{
  "balance_loss": 0.00429,
  "balance_bias": false,
  "batch_tokens": [65536, 131072]
}
Below are experts of layer 7 (counted from 0) of a mixture-of-experts language model. Rows are named router (the router's row for the expert), up (a neuron's input weights, with its number) and show model dimensions 0-127. Each number is 128 + 32 x the weight over its row's rms, rounded and kept within 0 to 255. Numbers have three digits each.
After each expert's rows: a language model's description of what the expert responds to; "comes after" lists some tokens at least twice as common just before its tokens as in all text. This comes from a sample of Wikipedia text that the model never trained on. Tokens count by the router's weight.

# expert 59
router:105081149128167185164129080110113126156215152146155138129147086088134134147176099154175119148109109098129085136075038161103183134057102098159147173168149123088108149131142115115137127111122152104150152126153118109124144102076122125133130106068128167176063078130118097099105089134123104078054094126086120127176157181122156146103165161124094115070111149174144169133101177100156115165114
up0:087184154138160135128134133082119158165107118087082108024153139123121112097147105116138100116121097106096130110119143132066176078180128094129164117168073136122155109153148111135100057143150160136146068093140123164131059155063105148178128120128136143133128102088111136125154108166103125094190112162196081121139119177130116131155194086120158130198128132101139136159095069134160162071084
up1:202088151180144104102130161103161078074140187117116139098144180095115155112084122139164125189099158135164146097139088155132174137102111131109108229086151120129131135067155106187040107191190170119123160131139211130151120113158132114151141163153112180117139143140117137118135148169143137093111124167122107139092103130104097135178144149057123105099171109146112114137122120103140118118062
What it handles: Short pieces right after an initial capital in proper names and acronyms, such as N-ure-mberg, O-hio, E-ib-ar, N-A-D.
comes after: " T", " N", " S", " K", " A", " M"

# expert 50
router:123161111161094147085145146155118131136095133148143160131144092161128148135148149114094127174120157111101132108170141104162151134083149124115165150125083111189170153152191120198141071116091131103119082127193119160159226169145115112125095194111192135123164115110062107101116148166114099151117141080149130086103162074158114123086100099163098110110095094133157110194124052098099105060101
up0:106058123138105107131167120125104116189113138123156133151163140059117100168157095112119086180110074171148143135115202139175192122107125137048136103119120171126131096135091107119142107069166122077194161141116095135111115082170125113096087136147107131102121079130115172084128170107206102151082127143144126161085138121143114139131147159124144112086097109151133170162018184112122101114132
up1:133164094129122140166113169131124104162104199104118103174135152070106107152109217089094120067162084106137110123110098135101103137100152093015180095094112146123114083155152083135077115110130151149174114141190110139108130128122094155164078120190172143111093105099126120162109125085074137108182137206130117139137159150117106143113183076112113125095124090155157157157116148157144117174127
What it handles: Number tokens in measurements, dates, statistics, page ranges and table rows, such as 41 in 41.6, 7 ft, 27 November.
comes after: " | ", ".", " ", "; ", "–", ") | "

# expert 26
router:180114113090120114163106166156094120097167110154130153106164171091190062123121134128143133091105138116153124094087185174118178184132100088167159158145142140114093074091144086118086109089152152117098122079087129097126127096147108105139180087141160108192101153189130074065124181162136147204100110132183145098144126115087160126103181146108079097091149147156084139110131108094165175122145
up0:136138118100138096156105170111094168092148115076139129140097115094126098131123077124223200096181134081164191134118147143076097137073170148169151173134111101165114069163190199123156127113109099157129163142115121155144166175177089127152132080102130158117159108123119120140162124126120074152137188160152144137094139135141124139126103067166134116056130176168116132119147143156146113106044
up1:111112147138118097147183120156166154136114124114089139097179130132127120159062141101171071102148120094196154172139098108120104117074123121125121157159070170148126151111147072172111155097102168153134185130122090168110115144140175107175122094070086161112144166144093152139134115085064128168121075207206108171125154142076081101099119132068141114121115128083165156091123147111088107184103
What it handles: Inner syllable pieces of ordinary English words, often right after a first letter, such as unp-re-cedented, f-al-tered, carp-ent-er.
comes after: " p", " f", " c", " P", " F", " C"

# expert 55
router:111159175110124098154104085160135115131099079143064186125127201151064165166127157100098159103109139112105073066069160066147120128171167158111165074165149115142113120132153097097122148179116177070166135166121139144149087120161095152093095107148099155126113127077100129135183121135111143125133089096102149178116087154150176135082140107111105126189110182193190117144124092135155114160125
up0:136151131180130103167159122137105107152139099094100194144085106169103189099103083134171137134092122067167157114159088129082094135149188129184140137093117161198114100092130087147088120157113118134127217132156127117129196149089123122070110145053175107109084126186152126129139124085172151096120154152134150148088148140196127159109164130174122130083118137131117102146192156141144090076149
up1:115117101154158077094129164151147149128160138162181204085103070117050152132112131071096158148118149136089133143169155172102150115112114100085137101061152156070119124086105076074096168080116128093168114092109210161173092125135128085096121145175178147117129130162095097125086143091091116133115137138122145134151093111108159166097164159149172181198077159124107085116115130142138143136143
What it handles: Equals-sign markup in section headings, both opening and closing, such as ==Release==, ===Season 1, ==See also==.
comes after: "\n\n", "==", "\n", "===", "eption", "ackground"

# expert 28
router:135132116169133112117103148161176133093110132117118122159089151147103116118043171153171060130153115086091180072137142114123209142139103121081117083164080102164086139114165108161155129144070121109128101134155152144209143122131191134173116113117185153087133123082075125169078119111124096176137103075121144145137170112119153134122077150114111190084119147168166100140071085121173096152093
up0:133153154154102111144120101142167146197107143121147113076159153110152103105142161127092124136115158157147161109106149093160120146076172120145054153127112123170109182070070133139111105131101195148180172138090112140162043125101154133116093137074131144121118083176096118152146117118102197146148066158144145128149099093127182093173121128125107138088080154097154114167188221090148128152084
up1:077131101155157114073127138084126080127109191164063165139108168134120148102077116109107118148111112145143145090162126065079072164117106132108129131108213129132092160201139124106110061074165129127131169093113153149131139105168116139128174145120189108108092136108082158130157050126156145056073092124099061114097156104121132121143168129133138134109123158119133141165171196147165163149107
What it handles: Digits, dashes, commas and units inside numeric data such as tennis scores (6–3), page ranges, dimensions, vote counts, and prices with $ or £.
comes after: "1", "3", "2", "0", "4", "6"

# expert 49
router:137111111141136063106115155170105115141115089127113143155057168129103114188133121196115088132117126111108142107171135136176126114102126106172163116187054132078124143154130067185171055080073175145127100177193175158104186114129164159153136111169144140077172143101136087133100153110134144138146118116178131184124117176139093154136100165135068152125083122121148096124113095098112071104112
up0:150120083158102196130185082131145120122182113120162072122105150075149100107046138096127067133134117141098143183108058155109081139116112168166192125097123181166180193134124160117096139089135135107122122160119065161106119161107142175132117143074146157136120080147174130130137092169103125113106137188140108148136130135144081143162099108136074136087147123110141154172146165190093142197101
up1:175130087168212100150112101151124162054110164162136177163100126145154086141134137159139128169110123153142224111121124172087101142092108120142161121108106122162179129105193093128094107092154130155144143139142177106171172117137132112117077113076102171100125132140106128129137178138173157102121125106136170050167206167145099098144152133109169112165210144101130103120110165152093153158165
What it handles: Pipes, dashes, brackets and decimal points between numbers in statistics tables, scores, coordinates and densities, such as 60–68, km² (78/sq mi).
comes after: "0", "6", "4", "3", "7", "5"

# expert 46
router:130144114183184070116098112139122111169097129135128114127070121173086111134136117175089125133118070120096118156138109093198150131159117098138091080159045120126154160136095108163190103095048100100123108164150167118131122130121169097145149124125114185108192133120110109090146159095130159135157066107106097190143152146138139156142123196088141150138117138173169077072111141116197082178100
up0:119163105083161093158141126077115092146147109084142117112067149088183112205132102157145163114149118179114142111165174087078187152137134091124177122116127101210130161143098148119118112136088131203183163109096158095117098168099156136077127112133162120100079225116116144090097136139129130107196097077134110157136133150088139135184081130149100169148112156142128186150139149139164123156124
up1:110109138109110137176178132111155121120145101177169112185152132147070168171084121145192102137172121160084184189134167080111130168089152113110142121110184092145131144104099097098109097168108098138076186124123171140153102151124095067120168181131093076156147126119116155107160141168122183162170070099154103116080119090145180162124051104132117100118190098116148135157099169129134136080129
What it handles: Pipes, colons, commas and spaces that separate values in tables and infobox lists, just before a number, as in "| 204" or "By submission: 8".
comes after: "\n", "0", "3", "4", "9", "8"

# expert 15
router:177142107157102150132076103128143047103163127141102136082173238080198088128174162115150147064102136129179108097139084116106108146069102109144142121132152110093131124106155133157146117142069068157085122109130143120097129072147125107122136109121189112169072169124124176150149165122186124108105143134143116058149077177117099082130157120119150177144144112092140106119154125136111145182088
up0:091142090204045116066138148111084142103130158083146128112078156166088147141142168138141144138115152067101194066090137166121144090094096138123102105084085177092148097113126170162128150161160119126164176108105154112140111153161098128143132090120126152136146175107082177126146101045111152178061137081141129120138148162124146154134205099105159145148129103133115131089096060140133110113089
up1:132116173182147083130132100120155105082099129071068165213115182173149114201111166186129109132182114126138105103112162130155125164052080130092043142114085148180090140135134096158112116190100119133092095197160153128173137152120128110127141089108153169061167150104144135096107138083169152142137162159133103128159169101130092112098140120132134141135090120084144147163119152102105094112107
What it handles: Middle pieces of European proper names after a capitalised start like Ber, Car, Br, such as Ber-ke-ley, Saarbr-ü-cken, Car-r.
comes after: " B", " R", " Car", " Br", " b", "ar"

# expert 47
router:126168085148160178163133160139084140101104099112147125084112144130082168156129142081091141125089103167071134089081174089146102141135169109065156145116123087122107114170173097094179119178135102147141146210079094075131066125140160128101074132131125124158156159116141099080177135196106123071167185137094131165124121100146164146140178126088085129173133139126145117097124194151118087116178
up0:094122149103107139140132110157166119175118126135085142151149095148121198092054139120075133174190126126065159120158150131107137166079131107137092150133114076103133173122171192112117104136172117141096156115098118135127130132114111126129052143132174067123125145134093149124147152133228172152074112101166103121101113149158102196082163189143092133083098089130185127087149159180102173142115
up1:123078072171099172132144096114056152120193104168117101071041116107105113074162135176144155217160155127103171110125070112103172120129147160133150148135148130173125123145125132106146152079146165125100139077106133111095165136109181165178086159128097169151099139039105169173128078098096078104097123148151121073082136119110134127131156151088140141155152151125116127152151114121160135143165
What it handles: Blank lines after a sentence ends, before headings, tables or new paragraphs, plus paragraph openers like In, On, After.
comes after: ".", "\n\n", "\n", "==", " |", "==="

# expert 24
router:154118121135118158103161145167120120166088156117140143166154142133141151150084143079117113153171108105113133157162089106138083120097166112175120196080189077144159164162161154126086114083138107100196131181127134073161155146125173096083094143156147155148128127182101129127100089161098127125093167123166136127117108037220100154117126078169124118089126137098182101141135102160093077058108
up0:152100170146168128153153097148157102102093126127124123170117107137042182176180145138092127168167159143094118120128142070145119116162142151211119113165097104135137137126102169190173127122107101145172141086131078164085185151103121140139071189140117093149112156110136140073124168087134155095176140092082133179158112137101063102100131093145125169119106175117178082111096169072120117075125
up1:168087104139110193144179116136163166104147136118143104078086141138158111097108152130191127190131058171107168101091165115121156090135128076116079122078165110138139120146133088124107097169093116101227145094151135150168150146051138169089087147075133122143167107128043117121109133101158116184140122130082136078169134084150110145116156098145137124137148164111083054143120124150142140100150
What it handles: Digit groups in dates and figures, chiefly final year pieces after 1 or 2, such as 1-998, 20-24, ages, scores.
comes after: "1", "2", "–", "′", "8", " (aged "

# expert 11
router:145132124140121170168141110132120153088122068090101136153144149087090110174117127082155158070163103130111087173102111089164101074194086129111127148149087105146153161141138136109165088117077107098149178133112107060138149151149150170086138168153089181117170153117125090122164090159115151116142171084076144210089085082132164178147135121110106154151139115106153146051095176124155098085184
up0:113113145152142130175120064093098156114182128087084127136166143149148151105129121155108145111127138188166143146111078086105082119048126091132128161159128132132174148110107168150155212133123095115144120128172140161153140134072142100128155115100145105160164117129105150151169115097099149159141109193102101155183110063140151082133076061083215167075162124168136177119160132147115161070161
up1:124113143134164171156163110090135121143121111067078138098194131077114142079137170145007153144132108101083111120143164075151141093116076182111134144179153092164126118164102126134096132125114114072154141190164129160077075137173120127157129143184169084106145219126133117132177131123081171140153101153156130116097112127127152107134124176125104140084120124102167112068125113075123156138093
What it handles: Line breaks ending a list item or table row before the next starts with a dash or pipe, as in career or cast lists.
comes after: " |", ")", " |  |", "\n", ".", "% |"

# expert 51
router:143152093179123138119173128146116151164106162115129109182166145175128107117089108100122131142134149108118104122156057099162154123138156121136146131124105106184143159152128110162099115096164101118121139087143115125169219224150175140065050124117140160110105143111128074102089078145116135132133133087190122135077156124147104151118144103100166097088103147096182112185090055130125045077118
up0:099106102134080047147158188150119150133133185152108166086136109119089185168136120137148138192163131119119153084170122151075109129098138143172122102076165133125136132158173159147133142159113117185166135099089166100101126096103139104118170115117118093069090084143111133069088105140179101121091152083163079107135128128156141107144138109144055146130061201133147160083181096108187153135170
up1:102100144118133158218120080204131122161160104148194125091111179150109049155123124124111097153143126155180156063106122166175084125104106066085107128154138148119125141103105157145150112066139128161161136142176145164127130194172136124145112140087102132133137146140111133048120165119154205122107075121093068139095142149126092089105126108105135164158183187088136144095148120103132112090118
What it handles: Number pieces in years, score lines and statistics, often the second half of a year or score, e.g. 2009, 0–1, (0).
comes after: "2", "1", "–", " | ", "| ", " "

# expert 22
router:168205127141111130117107105109161159140088123164144122114169113142063127171119176140117176127127151101119208128144223103133091110124121128084102118073109075126135137164183114146142117128121087074143129084139171164157170123157105135173117154125176133118156149122016098104155120124142091165158144107108118140129162104124122143086161127197153111098135082135165061148106074123184116086107
up0:131170085113136100157172105098088121159128182110179158113118134088121130067134148097198105102124140159149132116136135123139155080053114094101148121157172106117089086143155120146054116145086113129109140123154093171165125192119061109176168162152148109159146095159128173133105119164086074112182193157222155124154089114069129115117155124108173116120161165128088141096102104117090104144096
up1:148137095143183148132138200102147165094143167157160100132188131160114163141071119105114085118171188148152169152138136139103096141164090124058121157148125148192157142104105075175158089126105143125162153134133174060138120099099138123140116101121107106116078034176133161126125153139125148103137095064143083096124072128119085133147138144165143202154078146117079177155119165141126128194120
What it handles: Leading digits of years and decimals like 2|014, 1|920, 3.|1 (IUCN), plus sentence-final periods, initials like E., and sentence-opening The or In.
comes after: ".", " in ", ", ", "–", " In ", " "

# expert 39
router:101123102152150070154090155131086113192072110166176167117084165151140173133139158092086141125153174107128173143087121113183120114126154168146173125118061140110133103170116080102183155106141127146110080192132108112122099107075124187112142103168069110106108179147077070129165104168075122112125116153081110123079101169154169150149087123117101104131098192099173114183145148128153091133109
up0:141149187149126140123184106142124201099146103083187136126203115118070155124123127100138068124141130129157165111143117116111116131092088139156149127075076139067128125106131166139138116074143142189133072134160118134069190132189166217178093125103138116108145135155197157103154112207117077120137126127120144113157128180093113132108120104114182078101115152173157083099145140103122101136129
up1:158126133161131094163132127114118175149117117128128098129112120102114103123101138171178118140150080122106129092104156144096119157074103140167159099158158105094081144073108160141078129117146151191116097172106152146116118146090130053125139121081108103181167112127193180193147101079163139098154146168243116106132166095116124178170118165122100069135161103166114158114198102090158139126070
What it handles: Wikipedia structural markup: section headings like Notable people, See also, table divider rows, pipes, and infobox field labels.
comes after: "\n", "\n\n", " |", "|---|---|---|---", "-", "andidate | Votes |"